Below are experts of layer 6 (counted from 0) of a mixture-of-experts language model. Rows are named router (the router's row for the expert), gate (a neuron's input weights, with its number), up (a neuron's input weights, with its number) and show model dimensions 0-159. Each number is 128 + 32 x the weight over its row's rms, rounded and kept within 0 to 255. Numbers have three digits each.
After each expert's rows: "mostly gets" lists some tokens that are sent to it at least half of the time. This comes from a sample of Wikipedia text that the model never trained on.

# expert 160
router:123198141081093160117156114084175082103123136096154093080132128146112098146146149197117167134071108156106132169143202124136119164107102084120067168126113156171112116105105103116095165093184128108084182169182077170178124109090110123113080137102092171151130129103087114060119184137118159135124126158111136135152115155162148168095114171121132159143115078106117165127182179155064107078121097087097101175146102100079131166139136143150152171125092151156093059117159126163174142156108079
gate0:138075141140141097153085156149087132134078114164162165105176080117146101196136106151077181109089134116096106095102168102171183150151071189130098122111161173075132154169193097119184142103135085197123129156122170133168150141129133116107107151131149139128102150139122134086126169077129064138140150131096153162160102183116142083139093135138107122140196125152142145172126101030121054142139095153087112170138162119147107131140139081133083181103142142181135136109126090173132119173106191
up0:154080140117128070161069132142110130134107081130158176085151092136143115120135124167051230108103136155125100093099169105148178150137099139108110128102123164108098142178178117120163101102113084146128088155111174159160179133142134103097086177085117152157086120123147154080132142093120056130155159158074149142154075178148149089126109051173125134134165100147144148134178098057118069124174119148112077132159142114134091106118131121150095149097154142168131089067106084169138133187131176
gate1:127115133070088124126147155137164094090120136140182116153112122137159131177156069150130114111127124186165136132144148111105103157107112127171141188104166136120072113175098172099180173145091166056047143205149103198145135097117104134107141161167103178097164171127128091132144151137158166121167134154132087088103094185179189128133138180088168106166044106134117099133150162110092105134138131168132163068130138069150121163134095077133084135117116120151078124190152122108131138079102111
up1:158122120112190116173112182195104100080110098149174155162121113145167202084176171097095156184079171123139099106108128078218130128133111122124122128139122183146098148116141104161118135165121111136107129150114148127068106142087172116089167110159127116144000090124122138106158120105140169150115174085120158149118159137120127104096151101069124141139135114121123092180123155197129122126144066157139105081127121115102164081091150133126096121210091122113082109117115152113130130179138078
gate2:134183136082138160114137162138154150097134187077089145070136156115116209170134139082152097127090075110073184147192156109173155115194127095127118130128118149126128170182100129132117129142144084074135148119145146152163118154100099119118117176141122239142188155158114125056149167096108134169157080147138120125098096098125131138077102156055091139135116133032120132128124154155133147109098161100100153086128140141146096141140143157170074158090156152112096098157102157161100175136133160
up2:117116138129106135116160109139172145163152183176097153141126171136108126126115152172066070130118181186091151141218120105104166113156146133128121090174142148109094194100114092112081133130130147062105188128134092154101129115108088164147081119138107167107104068109150081040122128103127091138124165115105128121083139102102103155093169116152103145136098161028154074128078113173111135089114109157151091154126168162142064149125185121090087122137142174166097124140051143141130148107169126
gate3:156124094119105145090138118148150189180152126104115119081118110082119131127119182088128113115142126150146077119108152143118131119081082128111130169116083126135102163080187104150101090087137099211134103135087114102163131067156110136129160111122066114090175074142116159074093168147127134154163079117112076091116125122168096128096142181172166085136131172168115120152164119134100148105101084109138034113048141111173088125145188141108102095164086191114052146124150168149125116169105176
up3:125139107117101109121148114170162210161175154101118123097120106085125122098122176100125133126128122119157088110085116150116124108105067112153166171113099147132108134105161110152099122046149091186131121118054109136203144059134131147128149100094094087093176088155113166105099183141144139159138083112113067089139108135141110129123133184147141093114154132194136147101151118123129132105122088128143051098021131131158089157137178142103131097165082174129056120144138196144118095139072176
gate4:105134162097094118116134082095075178104159149121131086095134165077167130153110171154151080145130153170175124083089111165115130158142086139065113096142088122116195094144102130148066136119093128124042156162148074113131121128096108140151121162162160176140176116071086067118150189169188114146166128084139139133133160141102099087160086096128164163190134132116124111126138091129155172102139141149090075092097135154201201151102135161124109142096118101128163103209123153114134090121159091
up4:176130081158140142190132137140140102170107103171154142158069101163123168122154116127124132093083070034060120103178141082162121135100167141183134120119139160169128136123165127089152094109165161137169111078115181132111208127106137134093135093061089077115104158153169135089101106123145116087100140173123119136104057124124157133161125157126075122113114179177127051092117183149135079161108125078160150146122147102097099134129081147108163091083132139124133124056170148098103168162115134
gate5:165095084123073085122075114117183134156110107205149083137140111079109101165142162111142120103122127178194077091219120119083128187149155094136110145089091079168109143128143141122110086140180071135139166139119101130120125100149163092122099120137124120142149129061095152135108115149128173078182132109088126083146127149103137169162188105142172116082148126078147155151033163165139131072096151143156137195110116148089134099114161167094153179113082095115103127172148106116102112090150135
up5:095133153115213175125162131119095081109178128000103210109096145144136178114144088125113160137145128094083193132046143136185124080103112150094144118107183150053147115126102171144137171100075178123119091088151160141135104154096096113115163140153152110125131121164170108071137141115134123155081116148137137148097134102132120111116100139104086116175087156152134109118178075065105097188157113143115109093149158095131152148168121123200096102132179153107113114112121133133158127147114138
mostly gets: " became", " become", " to", " would", " could", " as"

# expert 51
router:132118154143000116107131133135123130095131090104168155101123188120113104148167119132128143093103132163111079158126197164133132172130096138143168119110104177202140120129131140147074168113176155133138117109127112063139122118125095160108107098107144153173131125140157054087121112142139166083158179181112116137172098094166071152106143128115108116171100133157126147048169194102104098092121100110120077125148121120069107154186075098095140164167095129121117188119162146190153112168119116
gate0:126105105141090154147053094165096145112045136144149139118134140115149096143072077167059179080154085118105136108140151143156095095103068155155135102156124131171123173160141111128194143164178137098191127121107159152178133170130156114123172113164190174144153098134129104105167108118102195122160114161051135070150102104139156151149104130139161094143080144122120120113119109141121126113077126115089113115145115149122102147134157140195047110172093142118171202125138093186081113078170143
up0:126149154136142094089143090096145142108133108110104123148068174119115143129113122105177125128164104113095178106096114131109176135131182111120163105118151104087103051086101079056077139110048149112142081142114115077118099121141102143128109100110135108096117174099095124154124151085106117093107122126128077176179162123101082155065096063102068126059170131125183179179182183146087134183127155196150130134109137113112154122147185164088156106091130139179100116118130152087176159152096095
gate1:150150111104085143087140104100163058121171169050118086118104134071121070120158094118117107164178103149114021132126067101152090119069109134149123137120138095097130093116137161141094128157160074063177102110113120165138148158152137176150109158090140125126093086100051195114105173123101101141126120145110079174128130122149143101151179132102097110150140147105139154102102121113106107141102074144144106158117149180152175142160120202116120111145050088066099105143107172146142141161141166
up1:086113153147196137171116145150087191127106087187164174126165112195128174117104164137152116104084167136155241138127193167119187135190159124117127143140102135174152154165105101136156118105087172188102135129113154118104119091111115099104155073157092118134170180159191064159162119131175155113122134129133182083125120125111135135115097109153156172107153118154139110120161140134159159128149179101121156107138102092099075097110155044160139127120179149188169155100128098108128124100107135
gate2:144138076165109070112123122125123125152184166138121127181170199158076154114092092137165096094082131090132121144124151139163112140127123124192069125183103142089126132123060109114144183124096152100102104110115076104165120145114164131122118079134094126122136164170066114135069166157119121077152128124173117122110137188160096085158123168116123183115150099148135085116111136121205116101180137116151128167089146113145085182145131079165181069172148112181115177108041105144133125171157178
up2:149128072127085088141157130130070141131147158121130142173144170159115151100107097142127087109056097091163101138137154168143114127133125150209090119157091118125134122143065122114111173068074127092089110074122103096167137136115176112108126122107125126118138168168062144135093162167118127081158150130156100128081108196134080062189144145116125179152166066130117078072076138141179118130170141133135106130078165085143081189124146091137168107113173085117101166094075098164148145148143187
gate3:110144130122127088086159119117118058203108102140126119103118134090093106120125122044176181107164123139109145104137137136200166136097120095129123141198112172157143103159138117144125180149168109118125153118151119170101105112178197121062113130143136113130145182175148149131112138051132127137166128182110086111104148089153114136164113140162090121162105185086123148114112091121157139073157155145137071185134104128201176171157105162056170177125153139129149143146130060127172055147124163
up3:133138088116125080114125118133148178101155098126075160156178147152105140128124160185157161114098145088091103094120086111132126100100161198127132143120132097169116150168090150123137158112082134163130114202139102084193134142127115149178082113136091124145117109068101130140093069123105084127137141028137130088148104158116136133068140148094107121106124082158101072179114136089168116080104084098098189088160114124095103072161063063178091056163135086107119120114128168084136147106094127
gate4:044099083127104148078120158113061192086119117043082165108111159104137124090151139189151129124183132053086101101107133152160129163149113125112122120099120157149130136114105089132138144179148110123147133148044083113103129145097174129095164114194133162139175124145141084142133163106169120154120174161124152146145107135139126098077144127109194127115145070190202078164125115128122099078147153162111171176145166135110072161133179115117145171091159146154094127129134102103168062125131123
up4:189129170166144112172125131103198096160127144173190121149162115120166152163082111074090137148088114193166138143130128119085095090121131108121129179133120093121142146173155162095106121080114143173141123112196170125172095114150098105150144122084136100099096140109126137123121101106138102126115071122126102103099167112116118144172105141111057085153120174118072191103125137102128158188111131103111056111123114126164194060136079155124089074215110133114199123162100143161089180135095141
gate5:105133134115154065108110137149080151171085122115184066106099101098082111104084131130187140075138027117102123169120200166144141134114104142128099125150043100092129175090166098099105110088127127104146109138095113073151102147096127103083152123124164133116038119065096101176133129111108137147150095160101108167106189060125158124094174129100068093055156139117141083150140125115123114112119110092138145092143082182127153139181127117117134096145136171136105097125127151130094157079093099
up5:111144126070149087093102140145092122153113107142178080144054064124107097117128149123151164072153065119111088127106170131135152140084098178123109136152072110114145130112203094125145108052095175086130129144092108105168081128176115099136134133108143154076080118077095125198079103103149110147164099141100085125141163109102155164079160113122077137059197181121147113131128126128149107096112093125100128109128076187120145186182148089128100044129129152141119144122113114119118132081078098
mostly gets: "After", " could", " before", " did", " after", " under"

# expert 35
router:138062100180157098135113081137123156064157143092140147146190173138097110135091113119197147075091149119159152144089172143108104108133111157159073172168126095071139122109074173135074167166109087138152107131082162088110102170125081127090081110097158141139148129112122102100119155117108148143127043090086134160103145106124164138182135122113195118120142136058147119149191076065132161078139151114190165126099131064138092088137106111098096151136099093117112145132114163104107180094161115
gate0:166119125111104059104122062138157134120221152170149160172168119153029142142155101119166126131097133078158148127121169128140133137193118153130116103119100122109124170109095167181135152134150104127129079087062137165128127161147144179113123081074153169156127140129122192090079112155109137155168106113106109131072094136105125170162126170120159132120113151119196192123099151109202133152165133136198149173158141080174129094154150107073140126130157094141139156172141192132127080166113147
up0:132109149111118093105160098111145135120154126177150193164126128157104150109148124115114164120089155063076123113096119150147153092163067077135176088113108114112155194115126123085110141100124180151184062040073122122116160153141204152109159064109096152150087097120115134116167127148090145129180089106118068117183110168119125199149120131121116123089115175146192116137082130091209134172130130059124112144094115125126140139164111122100130072132134145130166095138163132156118103162210146
gate1:122147120102147078198125145113132095085123104166177119134087091165141157155153089106161164117114127134106147029094088099109145092156085126157170090146160130189129125133183124092100160089130124107126154155126162112180150107063150146056134143130128197150120166128186129154155096138106164145176132138074162181172161105155077103152115104119177113095172107123139126150115114115141178106135146047134145155117171093143125127142136081055117120137094113177188148130088151098116144068158188
up1:092108129135141131049109136105157155200101142124104139137076138112118104106106170129088107140118116151155069126145138134145100121125196136079067175129079137117153159157089138138128084177105112151107087120157104143050084219193095152130166143099150100121103107106064148111102126119146059163128151130156111087083068127127172175093165120134099147153036141143120113133113189143089127141100129213081118137112079127109135107137117156168138140101145136118078122116139101164174146168148077
gate2:095178131130146122135148142120125138170123126120125055136116150156147133069084120164153164074152180084144169146104128094074153119170133145163110126164163125116104085117154074142088122153119136171155142071196099086133146175149115124061139131130078112174089120088125079094109196151132180101176176112099114122111125121168122094132107152157160092102130143153111129205162114107118134061114167189068111122105149172157158146065170158133074126158109123071132171085177126098142151097190105
up2:087189076144176123118112151037117144141122090150125096098148092102113129102118134193153115094176169143137118202129138121063122150152152170133119103095138162157109082145117104131120127183130175163207178124216112110133123154151150114123155123123108102167154148104103147089128160177121117112174124152099150130122115108151096118115148122158197124055179145155090146176157172138089101076137124159102134115119167125125145156089106101125126181148109117034145162108163105119078124054141079
gate3:106107127147169143114104092112098118136138163147144134128116141077111087140144119138137143138106089111151166092095136190159118077070147118044117106210085127131130175119118131160127114122151097103098107039119114131102176089115175154138146115122155194159126144176063148092110042139143171115147112125160095174132068127108180097147156065134127095117099167132139099171168118161132177164046194118145161164130166138155103087141178172139128065114062108169110141122137140124118112123162119
up3:103144120108096117127168083081173119149082087166094116103178130159093175112125065120106128063132135127130112129155100106106160104203109116118126106075161149089134078144176134129099107117125165141129160136195141096118101118143139121128112119137144166140134193117145126070124142129108114130125139138095137152108188184146083144114194130108212168136156091186056126091094120085138126100120050143160108077191086127185148126068093052127129148099123185126119163151130119143068076131158114
gate4:086129172142116158175102122165154089048122149126154140129098177086113145111050119132171083152163127184055098165179079125127127097141126110127143194181153100081151106113134076136097084088088136118142071110181128080153117092088142149150140074083118180092102140065129135135097164095147153134131117093090109183116112084169178124103095098153128134093083159195146120104124102109149138141070087156119100107115148126071139123069120103115134054094154141109127134156109169142096149139114159
up4:071079157119125110150114137112141160074092115098088138157140131106124178175160143142134090110136086135066136186153121091046175118119132169120180127107155083089120148066114129172113134168136120121175071135118134172111087127133103088169046112103064114118105111072155110077156187123083161149103121134050192142100134125151159157085180095129081089193103144165113140069142116161096138075103133069121152130144110108161097120101106168119141127183157158153120150153118137154127114134147159
gate5:147116088090197132135114148127092137105139092093139089153141142114157121121170150172161158097091141149163112174117129141139137094149077187166078116154124109074145158163078103119101255138092028075107118124156120129133110112152100157095123117093138102130132183098118139123158040165086126132097110163082182079150093134111158099123145149107168195079144107106083123151093104131078149089148094125193187155146097131121143099176142144101124122152101116171135129167122169097117122155127126
up5:165129125137087122119126176146203125102192158155169178118143093097079143155114152105135105182112127131131126093129087118143154132121167157113120175095158154104144150098139056107205099187103131126141103188157131095075148182114140099109126078136094128121163096104146173099101175076173101153114118048185174118058126074097091087137120138126097101094144128136141121096080163127123101126189140162100107100114136158100140164073146083134151156137104128087088127136139111101120208085116069
mostly gets: " 25", " six", " 26", " 27", " five", " 31"

# expert 131
router:099119107142132127155130089104162163135144133112097128167150153129093139129118085086118149093093126105116154048127148121123114114069173077164111109163091101114101116095132146092105086140140106138095087120043185177096141154081104114107118179140120085120114091167163089128079183145139123139104044113099139136081139127103189106142088125118120095095140168076182121115179106140090152102133150176148163142128108138185130161093070089157097113143126128106031163066104162092179174096075145
gate0:152144175101089177128202113166164116130136098113130066164103152102218160122137179144093159175128091157157140112096067107110141142068166111155156153189143114118177061080149138141158124080148095110120111161138200122174153174065122141155133156120103124142100115153118181118132110131112123092118096149106176167126159096073104124124082130145110130148202176144126098115140151160111134114141131182082125116137042142158127145100157087137192146135132165099146189146069110156126179145139135
up0:127176160107107182129211117140126124130118118096133064170082120129176195111172165134097164192144080141164114090096065108110167163078140140149138152171140113138179108046147175121137129071161105118134099163118173150140145150076135100133119130124110145144081127184144132072132086116156133075145087161106141134138128104063107149124080122148130098155185132144145113113126148181103132106118140189096148109146046129137131121109149070145201140123152136073144185134071133177130175131109140
gate1:121079106137132118167024113169129101167076136080149164116071151131141099137132103134148156145084148184062171078137074128109155141092112104165170136142124136149071113140132097142115130111137147203147111131179077070137136107099130153084111174178190083128139130141079064164143168132137166130134146112138086150154141081124101032136207142094112108109100161095163160125160161130174118098138090105147123121114139136143151123156106148118091081121111132192070069105101095136156141139120125
up1:109161122117149165078170139142125177043149118157103108112162116140123193098146162116107107135142121081163096175100147133172099112156128166104109088085174126134193122138181122164150174123180146040095147147071191184079121156156111093186151068124017145118094118137134171091096089134139158119131090115104170135138132147066163158167100086177139117115154112137080104110102107128109134124152151113120156111112135083105108112109169121138143139093148133067161152160160187134145100117134095
gate2:139120120117125159173160115086178159141113131129162180109111134110137098111086121127113125104086113119199185151136213153096131125121152105134173125121124097134084148096075091120161182162072115099159145129185101167115153115146126084094113185157087158150119115102176168178110154140111109155098134087115051118099114123133099195161088169098122138115149204079179152089125119133067133121109194128136152202148124115172149102157142141124110106106094097100158107122114097126104200116090217
up2:133111117137131170157148108081167161136105135110179175096156123134133102131048093145099154111084113121166155148149211183100111151125159136134168089108096122134077089095092080155174184155095134097142132103185088150130154139113135097098081179131073147141150094142152130191075134148126125150097133101136073139121124124147120154151103211102119115084128179109166150102136137145069139121100161132150170206143132130199131118200141106117121109104055095119139110130126100169166171107111213
gate3:137078121142129136129143099152117133055118134129124166129129103134151126133057095088130184067118107165159154143121121060159094142097157106144133175161154162075137130146098102153145114149132093131139084109133133073154171104098101123089106051069098119091115111132118139107121133167126091133127121136146180087210149131098157197128134122167123113137068151115098129121131055075156094095137145149185135138143097183177125188028145167116099109136140066137104093150105119101186203127100109
up3:173110135128107116134176120120104080132153117123171144136175105096103097122123119172131070125127164123146125142148121107062151067162176093135068128112091103138130148118117134153155127165087096056166126182110118104110141188198147081090127141161070133168116140143158162108094121136139110056187099079139116146109141138185134111109148143177202176205142101107112174162154202137096118127162129087096166139108076125129124109168118070143119109144133133131124197190156165162159174141149080
gate4:116113197110148129173135202148150178136159144104127129127169067179167177075124128180113112156100100219132160123169058102128169176114187095146168130129132124126119175099110129140154129150136130101156108090073146176096147155115126073151138187127176174172139170143090113117128124071127169154144155170125128140104122139167141138148122110098125075115170178114215106126170097119137210122127177152123152089089139153142121123162123124151080109070135108134084132095112107170113176146091105
up4:136110177135160141184145131128064142121190163121088181141157073196071092031131110145140130163092163127155149183160113118137096162120140114100164105119168123169089161154165123145131151207141123110172128061130096145174150144132133090160083122124153118065151126114049141126129133085139172151140122126123167107156104097157168139134138109151131164053093161151163168124155103134116194147145142132096161164103091103114091132081170168092130093153151090080069134116102097147123128116163176
gate5:102120159098155069086139125138128126153135089181086072095153128137125163127052150140135119095153107110121117099180129138167105142133159150136135120125114120109203059179180137109122104207132125184091167183195137121135112097098058129168152094137099096109130136136156128165067169120132149167103130097128163112094159105115087075098066142123117235153110100127176113116127142106123129079150154069109122128118105131208115151096139158139132107172157078149049130134125131106155114160147162
up5:119124135113159069134110101100126132158121046176080082067147155133136177150089156123173105100151116102134146110161126143141137139147157128179130142105127139117203083170172154089116106208109131195084146179180123119120119123120070113146159095135101129151139171143178127166088156128135111151096108089106160089067155121099075069103106120134142242166091075119179102111119142114151135092170154097121124138126086117176125157087147143157141102178141090151057125114082124101122131133150162
mostly gets: " 2002", " 2017", " 2010", " 2018", " 2016", " 2011"

# expert 22
router:135121110207123123090127162146149119128119153096187093139149171096140127114172102154086083205145126127117052086127092116165066115126143098168161121151156084109211110141158115119089121144198158143133069148130156159106110158088123104153142108104147150124099120152089138143086154105158110176114086141081106193118148087095171119167140107105112111068141142120138124066093088098111130125107082133132154041061168134115123168156148092143112132134115129054057122176131165160093156118098139
gate0:157102146160152140144132155135130174147082142092083121131055131119107138147144093069133140137129152125148164085110123100113184139110155152091106068106117091100112191086098105103134180135150161128106100110107160231128167148169143143212171120112122186121109128175138068112143175130100142082101126172146129137096146151091107146138122127124168147093106161183115073106120147098086165099106164141074096102088142090083122150129131094206143107106108157152133101108097171163120221127076179
up0:174099164144130153120123178173127166144071141122067131138056144151125153142125082054119116124123128116151154095124109106100183117120140126101095089144113104119113173071126123094136180131172139115075087110122144208148186163142129152182173126100113171104107109202158067126125167132101129067111166165141146121095104122086109149132136112131159130098121161160111052096130129118082160114121129142080096100073103101087123147129157120171161086080097158146122082114100175159103224131080175
gate1:103106116120131126130143139115095087166127107172074105089227153133169179146145162136100132066113062096138195156100158185163109133160091127134127143166134084127142121121124119135108123106121154136099125117104179138089121111138104141231156102075117148114172127190123158122171135136119097114110060083157170168115139149093148129141082086128142106038106127102098167119093066140139162167189082109181157086115149082162147076173115124128179129123118131121083148107141171138152126172094096
up1:160082101126155096085104133113125137067141118104188179171082127175139122118136130105134123214142154102059137152148094146141124102140168168058133161123082114096127093176113198171122127116132146117161087120187080151168151194131114206163125103136140077057130072130076129108149075120159111106136109121118140158152066074164128115108150182139137146144136129164138132154126162129140161150162108148155110152145142124144105109124092108114038151167144138150154163118106084155080067109167178
gate2:148133125125080178081129110207122142146152133088111086156117099142126092132112125115119081105205096118140143105174188074144106144084143153101126078145132055133161112121170133098169125122133125116169111159139160117139070085133131128136113169128161066201146092091119057116057131147093136120166103161156094141141166150091148116144138168149101089166153147118178196157135067125103118149136097176163164188101134141104116126133178142116106075099121162106121147088103080149184201100087159
up2:138145107159125184110131139145122155110188148113036181135085223130106080126159118099124139116129176067095145129157165154138076168082124170078112097122126134131105086124124141126155174154087113090091123124141099170178113098091069087145121129102155089107095128116121117110049120185136132125100094125082153116125134087110123095129107132156095137143118126112169184154091132130120116172073123117100122176151177153149098072129114139069071060111198149071116198092139146099103121103110152
gate3:130100162103062072096141104151093156126124161100127135073104131111103138109201114103114139089115140098114087111108150158113178130165179078091077158111113121126172129165138073105145110141166145106153113135153089118128122153073158115086153161141098077103070162072097084130117135101195103144150139205135096169104107140136136127134146181111135138158118168130158141018108177127019147133107073128162126102118144176152072125149108108115127104181093157096093114098105140157098128145153083
up3:086072156143095011098169099132096141099098127147122132079119103135124122135157109114107138087107166113129120113123168122102171154166162101120142130107105120122173120114136071104159131178171118073160134137164108156169091144100146106145143172142070107123076213041070145112108143093214118147125093123125102167078137122024116135127114195078141139140127138102150143063135137193092135155157107124166126089136129130118117138152104099134109088144124123110118114125106109176137146068163083
gate4:110087161108165106063154147102130167107129138123125140205149102112117151138152113087125109153144225105102125115198168124093093093083141147156128160100158088060136082132178128079146115112148126096128101130149158194095047144123120139148104126124118118093060141098062144123194085095121175147109137099100084112111151104118126207137137148120115127149125137089183147130129098139167133117088113075115196079182136133138155109146120164156136069048130126089095152160145141169164104111154136
up4:169115077125176152083134136092163133142132131150031183152155104123134126156097098122096179120120152131122066116087135135126182137235113119145123189125152162140152140114114099114084119147155079114106106054111087077168097112141131102143140091157071182127098107190068095105114117068105139172144099162122078165118159151134163076131172141108147168114144117086119151121130095183136142125117104128125194121149134201122130130151119111133116094150147077168055146086109124147120089114172164
gate5:082117130120096133121103162136152095088105146124091116136175121171115121121189140144101146220132140152084071095177111116118154092171129138169174130141099117142119120181175133140137148115139203208098099198097166140106144077131093106138098063158133100140122153112125162122140171085133120096109151152100114207132124119157103133149119175146130151040147105156137085110147092103114126152179140199076134118140158115155145130055093141134108161139161117156094124168194088079068129129159170
up5:207176110107133126093107104089138154114131137191126128142108119091200118104154146177115139111125121222113106146128134127072085156107166120161090120137133107115136121132154184112116127098117156131112114144164121165105048087155077177145153135120165173135142162122103163125123124081121157125125146094111120103137068167092144179116128120119142137140128109094118158182154156191113167116077146048120109153150126160133068083108130104053172030148167064134132156101132123112119119095040139
mostly gets: "weight", " champion", " Championship", " 100", " Total"

# expert 188
router:190115151234075140172138141134090162065170132129164135151144171154135116152126091087147079174089102118092085127138165107144154114159082180145108118129114175140132115090151100203119196141196101124145144113139123082150180163119100176176096073117133149166122168126126093081101072125162171127108155162105130144156130105148168110094128182108079136149097145142145169081169165164089102132116131124131072120133097131141130147186086059101129129138150055136126115110159146132122126187105119
gate0:114160115152091098124178134172105150083206122140157093097172124140122160160103121097080096101148120138075182116141167142101113137160105129101203122128098156206139153100053114153159178103141137154136150157166127151171140166121131096130102138138114099112124166146147128128084108137111172126104099149159078097148100100108166106128150197148085102067086123075150166149106150102088136033145093077168157124110133130177097168125133128085142154115131093129095125159193141185067161172076163
up0:124120135127085104079146091106114139148110097099154160126125132118126089099041170126125134111109153100110082150091116129112164165114142103107140121124101125135088092094191176122110075108183165179163075137211095176099140166161117189121145099124171184073139141121104122114092147128144083129113100162034115142118215095075154142099144063108177154164074111168092113132128190137155143119145174073082133145125160173084165136146149168168128150124139153099116120149138143127079158102143109
gate1:115146132193088157088198135138113102072150121172098124142120083142086119160129148124165134172091081104113134158095154089084164132166103134165109145140127097112151092088147135146138181132147146125128103106138138086094102134093118129124077186138112166167129159159086121126060072123144084118115102150116083115165151124184108119098167145092130166159137149172127130124124189207118132105103118146080092202222144074050151176174149082146183088129144130092111099146098164122180148114116096
up1:071121163091155117142172136123161157159105121129117101065141154155185083097124136126129120056167136120084148106173108174163080168151121129086141144127112080110105102154143152105128110089119121159169142108146098175166105172111099111140198160157107126092141119085107108139188124073089191137171181100157163155142041113109147137138170101169126125136115097114149115175079116108168123183094054087152146125083136158185097106097158187075111169122161146112119120101150066114095106184147138
gate2:170133145107098093142114119143085148078120198142160151167122095099136132118115132142119148121138072137115153122136101175108137143120204112180163139128096074081161115172103161152148083139123084087143153129119116071138120136062105085161106152159112180087108118104119102054124097110165166176125173128129130093131132112076157083148134130136097108124216189131129099167204141193077101127122194164145131123128118099139114162168149057182113188083096156124162070104130146113127076091117133
up2:140165089110140135113152117144090120154136042083122117097144162144097081129147075117120084104144124088144160160115150078137135088133073119123115125153160116215118187135166076066130155126134133109137133148181140113127102124147162129112202153152110100160198182098145138193140173162087106116135100154117155143126122142184086181143093121128134138121040040117155184091084103059144142101144091080092146146127101119112129105132113172090174074158147108148129172156143129140129174167150145
gate3:116101146169108113162137171130132131123156155151106110116085108136159143086136124094175197127126165121153122102127167191185103080163138168137194137127144141137167100174103079096138171167121153145122126111109099142153154166115128132118155162133134168172101130106185192135123081113131159160113092098155114124100164046156150082060141182126083100138079084060128200149134074090118135098089161083107144142134175148081141151126151129094034140149090118150132124108078154096165094119136195
up3:142160100091147152105141073121121115145103086124136153157175166104084117160110138174077073116137096128089125147138092087084151172094120080119072117127103123128074153066145150157132111080139101090137111142166188108107091110144123105127101113132119087102173137147084043146128162145120107089135158163103127123154098234108120163185106078116171126116160179193110066094128172155131106187169114166135130117147095098163126101118128123151205121103156128100130164137207123149082151142139076
gate4:169169129084112157145128115119112113147135132128131134141147121100088177112093156136117109125148165194116140141155159144165180215164110111134168126138053104155099124145076066137064137153073119142082165111152123114114155178167149178151118132123121121119109133139142079094112104161112102132123103177156108165156130152137156071153164161105069103227138211127102131116147120098118135131176124191107104077089069171140107080078072128174093092094127118148198122145112120080125094165109159
up4:127142154160165098180152121106106091183136140092078174136122148230171073120147169159146151103147111085077126100101113115114106083070073105129136170154117123144158095064137136076086120094111149086187147132064096091106140099164167102131144163086167136127172191135153103098122121135110145087114138139114118122139111130092124191167106109107139160097133116174090118137145094078089155126102120098115131210153158061158127183171173161084165171133140145151174142145140137188123120119158095
gate5:135096101168105137144146079214094163138138155122140115119092137149120165114113134160066129083091122099126131140125107125217159131135101198176177131155085107176181119147133150121142162142184107146182164136126149092111089127153197080154089114157124182112191135205118159079131151105172137113135182125081156134084119132128144102185083192167177124145131202118115143078128150138078165151119126103098132100164120092092123163123132086150116096147147126104109073186139175134107147151153142
up5:121086121163115141165117089180115154169136159122115111117094084088126115130134102132095141094081130114135136117127099130150130118150148163153130091163140124167160075139182160107140147139195139107126101096137148081097086083174184124168076111156065151197204127163173187099113153175219104113093174104103113140055144164089139148186130202189159132145143133122122148055137153128078119203109123108129129150187125103107102111108134116140114098137126144052137116143101158120150137160161119
mostly gets: " among", " where", " against", " with", " through", " between"